Weights of a small mixture-of-experts language model, trained from scratch on English Wikipedia.
Training: a variant of Muon for the experts, 665M tokens, 10148 steps.
Below are experts of layer 4 (counted from 0) of a mixture-of-experts language model. Rows are named down (a neuron's output weights, with its number) and show model dimensions 336-447. Each number is 200 + 30 x the weight over its row's rms, rounded and kept within 0 to 999.
Before each expert's rows: a language model's description of what the expert responds to. This comes from a sample of Wikipedia text that the model never trained on.

# expert 12
Description: Head nouns naming works, groups or events, such as film, album, song, show, Cup, School, team, plus percent signs and numbers in stats.
down0,242,207,184,147,205,184,161,200,213,216,210,231,169,225,122,174,203,257,204,213,197,207,209,202,201,216,167,230,180,224,213,186,200,221,216,174,211,162,194,260,235,205,204,222,192,159,195,217,204,225,192,215,235,189,236,246,221,199,256,172,230,199,240,239,200,220,118,198,165,237,194,181,234,209,228,191,237,160,194,255,206,181,179,237,198,235,194,205,205,171,209,216,234,224,193,172,219,165,190,196,226,270,204,247,214,211,191,222,206,182,224,180
down1,169,273,207,182,203,198,201,170,191,191,176,193,208,176,193,179,168,209,216,213,161,233,206,211,157,175,154,236,167,207,133,195,195,207,217,179,158,198,191,132,258,199,199,235,209,204,229,223,193,208,200,206,218,204,239,231,207,274,184,178,203,206,174,222,213,163,179,209,218,170,179,183,190,213,214,206,194,194,169,239,244,223,197,204,206,242,205,228,184,221,237,248,212,222,157,201,227,202,242,198,203,203,222,194,170,179,190,183,159,233,161,236
down2,261,183,207,158,187,166,193,210,197,224,250,242,219,249,204,238,200,225,192,210,161,243,194,172,300,182,175,258,222,223,197,156,185,205,184,214,188,147,185,204,221,175,158,187,257,269,229,220,190,180,144,219,208,237,179,226,155,216,239,153,153,212,185,227,143,279,220,246,190,217,143,195,236,149,218,225,231,177,187,229,163,170,155,249,201,206,195,265,181,202,173,183,209,203,195,202,205,183,186,205,166,221,217,230,201,156,230,200,186,242,207,246
down3,247,151,256,184,197,213,200,189,227,182,173,206,247,185,198,215,174,170,144,175,186,178,176,180,234,235,159,206,185,244,266,214,223,173,223,221,217,247,198,180,181,253,273,225,262,195,208,192,218,248,173,205,230,210,179,186,203,191,189,207,208,163,172,184,217,211,205,166,171,236,166,226,184,221,187,175,229,261,179,275,175,201,207,198,184,191,262,179,269,153,216,222,201,192,243,196,212,169,143,234,180,236,252,212,182,167,209,229,221,187,206,190
down4,201,218,171,186,250,186,205,203,182,229,162,196,194,161,144,193,196,161,156,165,203,181,173,177,209,213,154,151,210,169,185,203,187,244,221,210,174,183,256,176,179,224,211,143,263,256,212,224,161,228,231,262,173,194,149,193,215,221,164,223,176,148,161,220,221,175,230,207,174,193,232,231,252,179,185,187,221,163,233,224,237,186,197,228,231,204,206,185,275,235,154,201,248,193,203,221,218,189,185,216,203,183,245,191,226,219,171,187,151,190,201,171
down5,137,180,207,184,223,272,218,250,217,164,168,181,231,123,230,172,161,204,160,218,233,228,153,170,189,189,213,179,227,154,196,184,210,220,191,252,215,188,174,146,178,180,226,141,182,220,236,201,179,171,230,213,190,183,151,160,229,215,263,180,220,205,233,201,213,190,208,222,259,229,137,238,182,222,209,199,233,199,192,147,244,155,222,213,164,190,201,144,141,122,236,193,200,223,178,190,255,208,252,236,220,181,194,207,190,187,201,232,198,209,173,205
down6,208,243,177,218,219,220,239,167,211,180,199,225,201,221,209,244,246,298,194,206,170,176,172,219,211,160,186,178,253,242,182,195,246,165,188,217,215,250,238,217,180,235,203,177,205,205,233,184,158,209,175,265,170,164,213,234,189,143,194,229,157,204,205,188,203,168,194,208,213,183,185,213,201,230,207,278,196,169,185,188,195,194,239,236,172,211,227,196,198,175,204,185,198,176,267,193,239,226,189,189,157,221,195,186,220,175,170,185,168,208,192,186
down7,212,208,201,198,165,202,230,187,163,216,181,196,195,219,202,181,195,188,219,154,198,155,268,241,240,229,206,204,192,204,185,208,224,227,165,217,164,233,290,208,166,195,254,149,172,204,175,240,237,182,166,222,204,223,195,189,217,207,217,150,213,180,130,155,228,207,195,188,197,178,223,217,264,183,208,207,204,188,178,256,195,221,211,177,158,183,161,194,178,226,208,185,258,260,215,229,234,234,199,200,266,176,202,189,159,187,155,203,244,221,187,185
down8,239,175,187,218,217,200,199,155,175,219,197,187,183,213,186,189,204,151,193,160,223,193,241,238,201,205,257,246,194,250,171,193,218,214,224,139,226,225,208,175,240,121,251,240,165,166,224,247,237,187,157,207,256,183,249,236,183,212,245,240,156,161,244,169,163,180,167,208,209,246,210,254,186,231,188,191,210,171,215,226,200,162,217,218,225,215,182,153,234,215,201,176,164,199,206,169,203,176,199,237,196,250,206,206,196,198,180,184,213,196,201,187

# expert 5
Description: Pipe characters separating cells in wiki tables, plus slashes in coordinates and semicolons, e.g. | Title | Artist |.
down0,181,199,265,164,199,230,179,139,155,244,196,213,173,233,226,252,172,189,151,224,206,250,196,220,150,223,249,235,192,206,234,239,227,183,232,172,151,189,191,257,189,246,226,194,220,159,206,174,226,222,217,237,251,246,169,169,170,199,178,197,184,205,204,169,206,200,212,178,262,158,205,153,172,170,222,180,239,225,219,214,168,193,169,248,205,224,221,263,198,243,198,235,188,184,187,156,200,219,203,203,205,199,213,212,180,238,185,195,165,197,220,223
down1,273,168,234,156,192,163,183,178,255,179,214,243,205,212,175,213,165,155,199,211,207,146,182,228,174,148,244,219,208,156,230,263,173,276,219,259,177,247,184,162,176,189,195,228,154,176,227,218,222,194,189,205,242,184,254,175,180,184,242,197,230,240,139,218,129,228,208,192,207,228,175,267,150,215,183,210,197,174,190,199,159,232,187,203,181,153,246,175,222,249,197,173,205,186,233,224,164,227,222,201,193,205,164,189,175,222,192,182,214,228,239,188
down2,188,195,198,260,218,180,205,223,210,202,202,163,206,171,220,179,156,213,192,172,237,177,231,179,173,192,244,131,172,213,165,216,186,234,176,201,226,231,170,212,215,227,233,206,206,202,208,202,274,157,214,204,242,179,146,195,187,190,197,234,183,166,184,183,212,141,164,190,156,197,196,266,212,215,237,199,221,183,160,210,161,205,203,259,219,164,188,164,180,197,173,205,212,197,194,159,134,184,154,216,190,225,195,179,229,203,262,159,204,260,248,210
down3,231,192,230,146,213,218,216,183,224,214,250,185,197,181,184,205,173,238,200,145,230,123,200,228,222,161,252,232,173,201,182,189,182,255,222,207,194,266,227,140,234,175,151,201,204,216,251,202,244,238,168,195,158,210,207,238,187,165,163,169,202,151,170,198,162,216,231,234,257,234,240,173,201,199,234,150,157,122,195,233,191,236,244,253,235,196,122,191,227,204,210,229,213,208,213,182,126,214,203,182,220,208,255,220,176,206,141,243,198,199,169,193
down4,175,236,192,213,267,195,197,171,182,200,134,189,178,170,222,169,214,223,180,158,173,169,233,168,224,158,228,170,181,174,166,160,129,243,218,199,224,171,216,176,241,225,205,176,231,308,229,172,213,189,181,169,195,203,210,200,198,236,211,158,176,251,222,220,219,175,208,170,169,248,212,173,220,177,213,212,136,215,164,183,164,205,195,204,214,203,212,185,216,193,240,182,195,215,184,219,200,180,189,198,182,177,241,218,181,174,185,227,190,258,136,188
down5,192,202,181,240,232,204,234,171,199,204,235,256,246,144,229,218,177,247,242,195,211,130,84,162,215,224,181,253,226,217,315,172,169,237,148,216,221,189,204,236,195,231,253,163,207,189,160,218,169,225,185,116,209,133,207,208,172,128,217,188,165,182,213,250,230,187,207,223,205,189,184,150,189,193,190,213,191,255,233,226,149,184,214,209,203,202,185,211,182,196,219,214,187,222,220,135,186,247,246,160,210,176,175,194,238,207,187,199,237,202,228,180
down6,187,165,186,139,236,177,197,173,213,230,151,178,176,188,189,228,206,210,170,220,188,158,187,207,209,192,201,253,224,231,197,170,220,128,140,180,145,185,234,239,243,243,205,176,147,179,208,207,240,257,223,193,236,209,210,209,126,238,279,205,235,213,257,246,170,213,159,200,214,217,189,202,152,199,228,171,167,159,190,207,202,201,216,196,204,190,213,134,191,169,163,182,200,234,208,181,196,220,242,181,182,184,186,176,206,172,167,157,220,196,184,167
down7,196,175,216,150,227,185,202,183,202,230,143,186,208,173,266,154,200,168,234,198,277,228,230,261,205,257,207,189,215,116,159,185,165,168,148,174,228,208,204,174,138,227,181,236,214,209,278,205,242,174,216,174,183,158,174,212,204,183,217,191,287,181,174,220,188,219,255,191,185,190,182,218,132,208,170,145,218,235,167,141,193,189,263,204,210,155,266,196,196,164,224,196,220,198,169,131,198,206,212,218,181,213,198,212,228,154,258,202,248,201,231,220
down8,165,217,175,251,176,185,230,247,175,220,206,235,223,156,174,143,196,170,183,170,188,226,285,181,230,233,151,188,167,234,176,191,164,183,195,206,159,225,177,190,284,230,175,202,186,223,252,152,270,192,205,219,257,189,226,159,169,183,191,161,130,214,175,183,161,159,190,246,222,242,145,184,219,211,193,244,204,252,189,181,242,206,205,251,196,180,162,240,205,158,203,188,213,172,193,232,177,159,200,196,221,261,174,191,239,253,222,196,190,207,200,131

# expert 0
Description: Equals signs opening section headers, years in lists and tables (2021, 1944), and field names in infobox-style lines like Borough, Result.
down0,190,175,207,247,214,218,186,242,176,233,217,141,184,121,188,226,193,193,187,248,190,190,182,172,237,192,177,196,190,140,200,198,188,257,240,183,189,201,260,184,200,217,147,189,178,139,165,161,193,165,223,240,176,158,209,220,211,179,275,206,255,199,261,208,204,188,206,155,159,187,177,170,190,194,209,204,187,230,185,185,186,213,208,187,166,199,261,177,171,154,202,152,247,183,230,220,173,233,219,191,217,213,238,179,197,198,187,194,207,234,206,163
down1,245,185,206,198,172,165,201,189,243,167,179,204,241,239,213,198,201,204,150,203,151,221,270,240,201,166,240,206,192,159,206,200,190,213,240,235,201,148,176,175,200,145,175,232,201,200,207,203,183,207,187,254,216,168,120,198,193,254,222,209,214,235,166,164,166,201,143,250,183,265,187,161,194,200,187,213,174,154,214,206,224,195,208,222,195,223,241,204,241,151,174,175,234,196,220,193,186,206,200,239,223,190,173,154,201,200,216,214,222,147,174,229
down2,234,185,233,204,201,171,154,244,204,242,159,154,187,206,173,202,191,231,214,227,132,165,206,182,196,207,207,207,219,168,215,177,194,222,184,188,180,207,209,210,180,163,221,192,174,170,190,211,233,214,230,219,193,219,237,170,207,172,200,199,170,211,178,188,204,204,184,224,224,237,177,266,209,181,194,164,199,221,219,177,239,179,243,222,170,143,175,200,258,194,215,175,195,182,188,229,189,214,218,220,230,216,200,167,196,199,217,235,176,239,225,197
down3,204,215,234,233,220,235,169,167,200,171,250,211,233,221,198,171,143,156,157,193,215,191,229,239,217,189,196,244,200,222,170,215,161,205,207,183,170,180,157,210,161,195,200,177,185,186,216,213,217,209,132,212,178,147,199,197,183,208,214,224,221,174,249,209,213,225,199,173,216,217,204,219,248,229,221,172,233,218,196,266,191,205,185,183,175,175,276,184,164,276,198,227,235,179,198,203,179,146,184,165,134,197,208,209,215,155,195,148,207,197,233,262
down4,208,189,218,206,166,219,181,208,216,167,253,189,162,137,194,204,156,199,223,186,165,229,223,179,193,185,223,195,225,172,222,212,184,253,237,223,192,164,145,229,250,188,254,168,207,204,223,220,206,139,144,122,186,216,196,219,230,185,243,223,206,259,227,265,198,209,256,281,174,230,210,214,187,216,225,322,185,222,189,229,210,251,191,190,157,210,184,128,242,178,207,176,229,225,251,181,193,153,202,158,251,217,213,196,202,200,174,186,205,199,130,268
down5,204,166,197,217,204,200,223,210,194,195,231,180,203,207,216,186,212,201,207,223,198,169,222,226,127,220,144,300,178,155,204,275,190,182,211,222,269,225,218,208,220,220,242,249,234,190,184,225,175,271,166,248,166,225,187,234,198,161,224,195,207,188,219,184,208,198,190,202,185,198,183,197,177,249,180,223,198,197,234,233,160,219,221,195,225,235,182,198,203,201,185,187,156,209,193,239,144,203,232,154,232,206,224,221,152,194,208,164,193,215,209,212
down6,130,244,229,188,242,233,151,231,223,175,216,183,203,206,171,223,199,167,223,194,185,189,203,200,174,161,161,237,245,203,168,209,191,234,188,203,202,172,187,227,167,215,227,149,293,194,214,203,192,213,162,159,213,217,165,183,209,264,215,196,179,222,186,197,124,207,172,191,215,206,211,200,198,210,194,191,219,213,177,211,214,247,193,216,219,150,181,193,200,184,151,162,196,235,154,224,140,139,218,189,229,210,185,216,220,203,228,221,205,186,200,240
down7,219,183,213,161,161,191,202,255,178,154,163,182,209,176,189,229,228,183,275,190,243,216,220,249,165,189,132,186,236,206,235,220,269,249,187,166,230,199,192,230,221,214,247,160,159,163,206,203,186,157,157,205,161,194,235,248,188,209,182,230,214,207,180,197,173,190,226,209,211,215,234,202,178,206,244,182,269,201,203,159,227,253,170,217,175,219,211,181,200,259,213,190,221,184,227,220,243,203,178,224,177,247,170,203,259,181,211,156,205,175,164,195
down8,217,197,179,233,182,207,172,221,189,174,165,208,164,142,231,180,215,175,178,164,243,202,253,239,234,157,181,181,215,163,217,234,222,198,130,237,209,180,210,165,161,237,225,205,161,211,222,186,168,163,226,209,177,186,242,196,174,160,192,203,171,159,212,139,188,214,203,167,166,222,200,177,215,178,160,103,192,213,163,199,214,169,230,216,200,231,181,193,204,157,160,155,169,144,217,201,193,230,191,321,174,194,193,143,180,176,210,201,142,184,230,187

# expert 7
Description: Month names after dates or "in/on", like 14 September, Apr 2021, plus time and competition words such as season, years, times, final.
down0,207,230,194,205,284,246,241,217,155,216,215,253,208,154,187,186,165,200,125,242,160,248,165,156,158,245,162,226,202,180,204,206,144,204,197,202,191,220,246,190,193,239,230,188,194,193,197,183,202,207,177,189,210,215,168,208,141,161,187,192,200,167,184,233,261,191,187,208,212,217,167,174,211,222,180,261,209,163,250,174,192,204,157,203,187,226,236,214,231,205,227,206,187,188,176,198,201,226,146,242,182,211,189,182,208,199,263,220,213,242,198,208
down1,208,173,227,220,189,225,267,190,198,225,224,179,231,226,161,209,190,219,219,213,216,213,190,220,202,190,202,196,240,217,203,196,253,172,151,191,223,194,194,189,194,190,187,263,207,220,179,189,237,226,209,219,214,202,158,239,176,157,205,210,185,183,126,214,228,188,219,178,190,131,195,139,215,211,156,214,233,202,191,229,188,184,207,108,226,240,196,201,153,249,191,186,195,235,201,164,194,180,181,155,185,221,255,186,156,226,187,264,233,196,190,199
down2,177,202,191,202,131,267,230,186,207,227,131,205,210,180,160,178,203,223,200,188,194,172,243,214,203,175,258,199,232,190,254,249,256,177,183,208,199,143,224,232,215,229,183,234,224,173,210,176,249,216,209,222,229,156,210,226,230,100,227,217,145,221,241,165,204,201,173,198,167,190,225,216,200,200,197,121,256,245,217,159,178,231,196,142,175,188,214,196,181,219,149,233,218,175,166,208,192,217,215,215,221,202,149,185,270,144,193,214,183,223,177,178
down3,166,242,203,217,233,189,256,195,239,200,198,218,197,193,147,274,182,215,195,182,215,197,244,195,226,130,206,153,186,181,239,144,188,194,210,223,141,205,243,196,229,199,185,189,198,199,163,189,207,162,190,152,248,210,221,208,210,169,150,173,172,111,197,189,186,237,177,159,193,202,233,217,193,252,223,142,233,220,174,195,208,245,199,185,186,135,108,193,212,219,253,207,154,196,188,155,197,188,234,182,184,189,218,242,240,178,232,194,188,189,179,149
down4,189,223,221,186,265,189,163,155,195,202,225,184,163,200,249,228,204,147,168,227,206,158,188,186,168,253,224,197,217,230,148,196,226,188,183,193,177,122,178,180,153,211,176,195,202,199,174,160,201,234,153,169,203,209,232,202,238,142,173,197,133,192,229,190,228,181,176,197,187,169,226,192,235,217,188,146,228,205,164,218,232,221,179,242,197,226,163,165,203,227,198,208,207,157,245,247,178,198,222,246,246,237,173,250,171,195,178,187,211,208,246,194
down5,187,139,197,196,196,178,169,216,205,256,225,164,232,155,179,222,241,230,216,186,153,176,198,203,191,213,170,210,191,207,249,170,210,176,169,216,216,178,231,186,179,209,183,228,184,234,175,187,221,194,209,247,240,194,204,130,167,204,194,219,196,240,179,219,188,196,236,194,254,195,238,202,166,189,177,138,215,218,168,164,146,232,222,210,146,222,207,211,186,194,203,235,210,203,239,155,176,161,194,219,150,190,204,96,201,186,173,207,168,182,184,190
down6,226,210,232,212,164,201,269,193,210,200,215,218,219,165,192,183,189,254,210,160,197,193,179,205,165,243,240,223,225,203,214,155,208,215,220,191,208,172,191,225,209,226,176,207,247,174,229,229,202,225,142,208,251,207,212,202,180,231,209,115,160,134,237,177,176,205,200,207,169,199,190,154,191,215,186,170,168,207,158,196,207,217,196,265,163,156,191,172,171,254,174,235,209,198,163,157,171,164,149,203,181,181,157,169,159,291,204,200,194,210,149,162
down7,156,260,209,217,217,180,257,239,178,176,181,222,219,196,159,228,218,217,203,209,230,253,204,249,172,172,196,208,174,244,161,238,181,163,236,153,200,190,232,202,258,235,212,177,189,187,204,220,223,131,215,216,210,182,180,185,210,176,235,205,208,245,261,181,166,181,220,234,200,252,193,180,173,194,261,209,181,215,211,234,160,199,232,203,219,185,212,186,210,183,218,149,171,206,221,156,205,136,219,205,211,206,259,211,158,204,190,155,245,183,186,167
down8,190,185,211,225,232,250,218,168,168,194,211,189,161,176,127,222,218,229,191,144,218,140,209,215,207,221,222,175,198,230,216,163,234,196,183,207,194,159,231,227,184,205,157,170,171,215,243,196,159,200,190,208,204,202,246,153,169,258,188,187,179,235,212,210,174,230,235,200,174,207,224,226,224,189,257,180,158,196,185,210,217,203,224,223,134,160,187,180,204,170,270,193,229,169,200,263,187,171,194,223,192,152,185,202,180,215,198,229,198,180,175,225

# expert 4
Description: Word pieces inside Slavic, Central European and other foreign names, especially accented letters like í, š, ä, ć (Krejčíková, Lukáš, Ioannina).
down0,202,238,156,228,201,245,209,219,164,212,202,207,212,174,188,252,197,206,209,201,184,251,163,176,165,170,223,185,163,187,190,185,255,234,238,220,246,192,217,191,200,218,196,199,199,205,155,244,229,197,217,229,219,226,238,204,206,195,216,208,158,226,220,180,223,192,197,181,201,256,208,172,203,196,187,197,186,181,218,193,185,182,205,187,184,224,237,201,234,206,186,228,213,176,196,214,156,236,203,211,222,194,208,192,220,143,201,180,250,188,204,213
down1,184,216,210,213,151,216,183,244,214,194,200,231,200,180,171,293,197,220,181,153,184,183,194,187,224,233,180,191,180,154,198,190,181,154,193,207,123,223,224,187,203,193,179,188,203,214,149,188,180,169,198,181,208,252,270,204,180,214,184,257,195,161,163,205,252,174,225,210,231,218,189,250,252,224,183,237,152,232,194,163,206,134,208,207,195,210,190,148,151,232,182,219,166,216,258,205,194,192,201,180,161,212,214,169,200,196,220,205,170,177,187,175
down2,238,195,173,163,209,234,210,180,218,210,171,184,184,218,217,255,220,204,179,228,221,133,214,172,236,221,189,160,205,202,203,199,190,195,236,208,238,170,168,153,248,271,178,195,221,200,200,192,190,201,162,254,162,190,180,257,195,185,200,198,249,195,181,177,203,204,205,103,180,169,183,218,239,229,155,248,231,208,177,204,207,197,176,212,168,207,193,191,196,209,182,192,231,238,176,237,225,214,191,208,201,175,204,196,235,171,165,206,131,200,225,166
down3,230,138,177,200,258,232,237,230,227,221,193,207,191,197,202,207,149,204,199,243,170,233,229,186,191,202,228,175,208,211,205,208,160,181,201,197,224,178,221,204,173,201,158,154,230,260,169,175,179,167,247,168,152,210,217,286,264,207,214,220,195,206,234,232,214,171,197,166,132,176,195,215,157,155,182,186,239,235,217,228,211,206,209,218,197,225,145,211,247,202,208,192,206,198,204,206,105,161,225,201,192,174,206,177,200,155,143,205,212,148,195,207
down4,168,176,188,157,151,199,168,193,175,166,170,189,201,209,211,187,183,180,194,178,204,190,184,189,236,245,195,209,192,197,159,188,217,197,200,194,133,218,251,167,148,244,221,166,239,190,191,194,196,210,156,160,230,173,235,261,131,191,217,214,230,198,196,187,221,175,172,227,213,218,185,211,202,194,170,184,225,193,141,192,238,279,223,270,215,185,147,175,231,199,160,179,243,227,173,183,193,190,199,199,206,153,228,196,234,264,196,214,193,188,168,231
down5,226,173,214,202,214,218,196,192,201,214,223,170,188,213,161,148,144,171,199,152,211,190,204,202,245,260,148,164,164,258,181,220,178,178,163,196,241,193,197,172,202,133,186,159,238,125,256,227,222,214,222,207,181,166,246,238,221,200,190,208,188,188,151,186,217,187,268,213,234,188,175,223,163,156,230,218,225,252,202,282,165,193,202,193,175,237,216,162,202,208,244,199,186,231,182,273,218,178,239,199,232,168,181,156,227,217,214,178,195,206,202,176
down6,218,210,207,199,160,224,229,179,172,186,142,178,186,127,197,197,197,205,198,224,234,251,143,187,147,208,226,159,237,237,190,224,171,238,216,198,234,218,198,214,147,198,184,202,176,229,226,167,220,179,195,139,196,191,191,177,180,160,206,206,191,187,211,173,169,135,235,272,146,187,222,204,194,240,194,170,208,207,208,186,165,175,197,222,154,197,211,209,203,178,134,157,232,211,171,236,229,229,210,270,237,241,176,238,174,217,181,260,205,221,185,177
down7,145,209,205,191,211,205,153,220,202,191,199,209,213,189,195,196,260,220,190,227,192,204,210,174,237,196,173,187,206,185,177,242,209,219,198,215,269,139,269,227,246,242,175,224,206,173,226,202,190,237,166,193,183,208,212,250,143,167,153,160,257,201,158,195,202,185,218,221,150,229,177,223,184,175,167,198,268,194,176,188,205,157,250,134,214,210,191,223,197,240,192,202,212,213,256,253,192,186,212,182,174,214,241,168,184,215,223,163,193,149,217,140
down8,212,204,224,205,219,182,219,161,219,217,201,197,252,148,183,169,139,211,248,195,184,226,164,213,230,243,173,204,239,219,162,244,211,174,191,166,229,226,139,224,176,196,183,176,221,161,172,199,252,233,211,164,215,169,204,152,206,209,204,226,202,183,204,180,222,216,189,237,182,167,193,154,204,217,241,199,207,178,199,216,219,194,179,188,172,168,176,172,213,196,187,209,178,183,194,249,190,191,218,233,201,208,122,223,273,165,214,189,145,168,205,212

# expert 15
Description: Function words the, and, a, that, or, his in running prose, especially "and" joining census figures and lists.
down0,220,227,180,286,226,181,202,143,194,206,227,227,194,175,183,246,195,182,214,177,236,201,192,176,202,168,229,212,224,192,151,240,203,191,259,225,125,174,184,265,179,212,168,208,196,174,193,232,178,167,207,217,222,178,172,224,178,191,168,256,215,226,152,215,199,207,209,199,272,196,241,202,154,256,125,238,180,193,171,215,195,199,222,146,167,161,215,225,151,208,218,220,207,201,206,178,217,209,244,257,175,246,198,200,192,251,199,204,176,164,221,180
down1,172,195,226,202,222,152,183,218,218,226,168,210,176,230,219,230,173,186,147,231,199,253,241,162,189,197,199,252,157,228,183,222,177,262,209,207,212,205,168,208,248,184,180,239,209,182,236,188,222,210,169,210,212,149,199,227,211,175,222,181,184,189,218,186,161,218,219,192,186,191,224,165,198,214,230,156,189,132,213,239,199,192,217,242,181,187,154,162,205,215,174,203,235,260,238,246,179,264,213,194,202,218,147,257,155,172,224,199,191,220,181,146
down2,204,183,221,160,243,176,215,197,193,212,172,111,239,204,191,174,190,168,239,246,207,248,201,126,244,201,220,209,207,259,196,119,220,220,147,239,213,206,231,200,209,202,171,220,168,172,215,132,158,190,220,93,193,196,201,190,196,165,178,221,186,174,250,228,187,158,163,192,225,228,161,173,172,162,199,199,169,177,180,139,151,275,176,195,210,272,191,207,233,169,162,217,235,200,221,268,211,226,180,204,187,207,219,227,188,159,195,162,228,175,188,214
down3,161,157,191,160,205,218,184,168,234,203,184,246,222,182,245,204,185,218,222,150,204,193,139,218,268,243,243,205,230,210,137,213,253,240,183,251,180,234,206,172,229,215,178,195,221,226,187,176,207,212,163,222,162,165,183,188,181,188,201,213,217,189,239,222,209,187,150,168,286,162,150,199,193,211,170,212,225,206,197,188,196,173,200,207,186,223,192,189,238,186,189,164,199,230,180,200,173,244,233,208,193,146,278,133,195,215,154,182,216,207,206,227
down4,187,238,202,157,207,186,211,197,223,208,228,190,171,218,208,203,171,149,245,193,202,189,171,255,176,131,187,206,203,247,217,191,228,206,187,182,156,150,186,256,175,211,220,152,224,207,152,170,239,180,219,220,205,218,218,178,232,222,265,129,172,166,183,266,218,178,190,218,212,154,146,218,226,155,186,199,177,246,175,237,200,202,238,272,208,177,189,200,142,192,164,220,233,169,238,262,200,206,199,191,203,211,247,206,203,211,218,214,206,173,248,252
down5,204,177,218,281,220,219,211,179,209,218,225,206,101,173,221,187,238,165,207,182,207,246,130,172,233,230,203,176,227,179,192,224,184,215,173,209,213,186,180,209,196,165,189,168,127,190,175,151,181,169,176,159,168,191,208,170,219,202,238,161,239,201,184,190,204,231,172,164,208,217,145,234,124,183,209,258,164,190,235,205,188,200,189,186,219,209,189,209,163,189,198,234,176,209,275,227,200,213,253,195,170,210,200,165,271,210,217,225,201,203,197,195
down6,239,160,189,269,195,214,147,237,212,156,169,204,230,203,194,196,187,232,164,143,191,218,259,201,201,260,156,210,212,176,209,218,178,183,214,213,205,180,215,223,183,188,179,186,217,208,168,174,185,219,212,183,238,195,181,158,206,167,233,210,272,215,217,221,204,269,226,208,206,190,239,184,211,224,210,312,143,144,161,239,223,174,216,192,289,218,255,183,221,189,227,245,234,216,196,199,193,172,188,212,257,163,208,245,200,206,227,177,198,193,183,181
down7,201,184,252,200,215,171,289,221,170,179,216,201,245,234,208,199,259,181,166,161,201,253,212,244,199,199,177,179,194,175,236,205,217,189,185,237,257,241,183,207,240,245,244,152,197,162,217,133,186,137,180,214,183,174,176,202,230,169,181,165,223,177,192,256,195,187,210,173,220,186,181,205,188,217,200,237,246,221,188,229,196,144,146,278,264,164,183,201,145,188,148,165,227,199,188,143,196,218,161,179,190,224,158,154,214,197,165,217,172,243,256,229
down8,268,200,222,197,155,186,216,164,186,205,197,186,172,154,161,216,159,207,188,161,234,150,169,178,199,232,172,184,207,190,184,241,255,209,225,204,216,208,200,200,253,134,199,169,204,206,188,232,226,186,153,219,169,177,267,165,143,183,181,197,184,228,173,214,186,231,197,224,197,209,181,192,214,188,163,270,223,221,171,214,173,188,186,238,203,207,176,209,201,211,182,188,198,206,235,177,166,196,139,218,180,213,203,220,225,208,168,125,215,205,188,274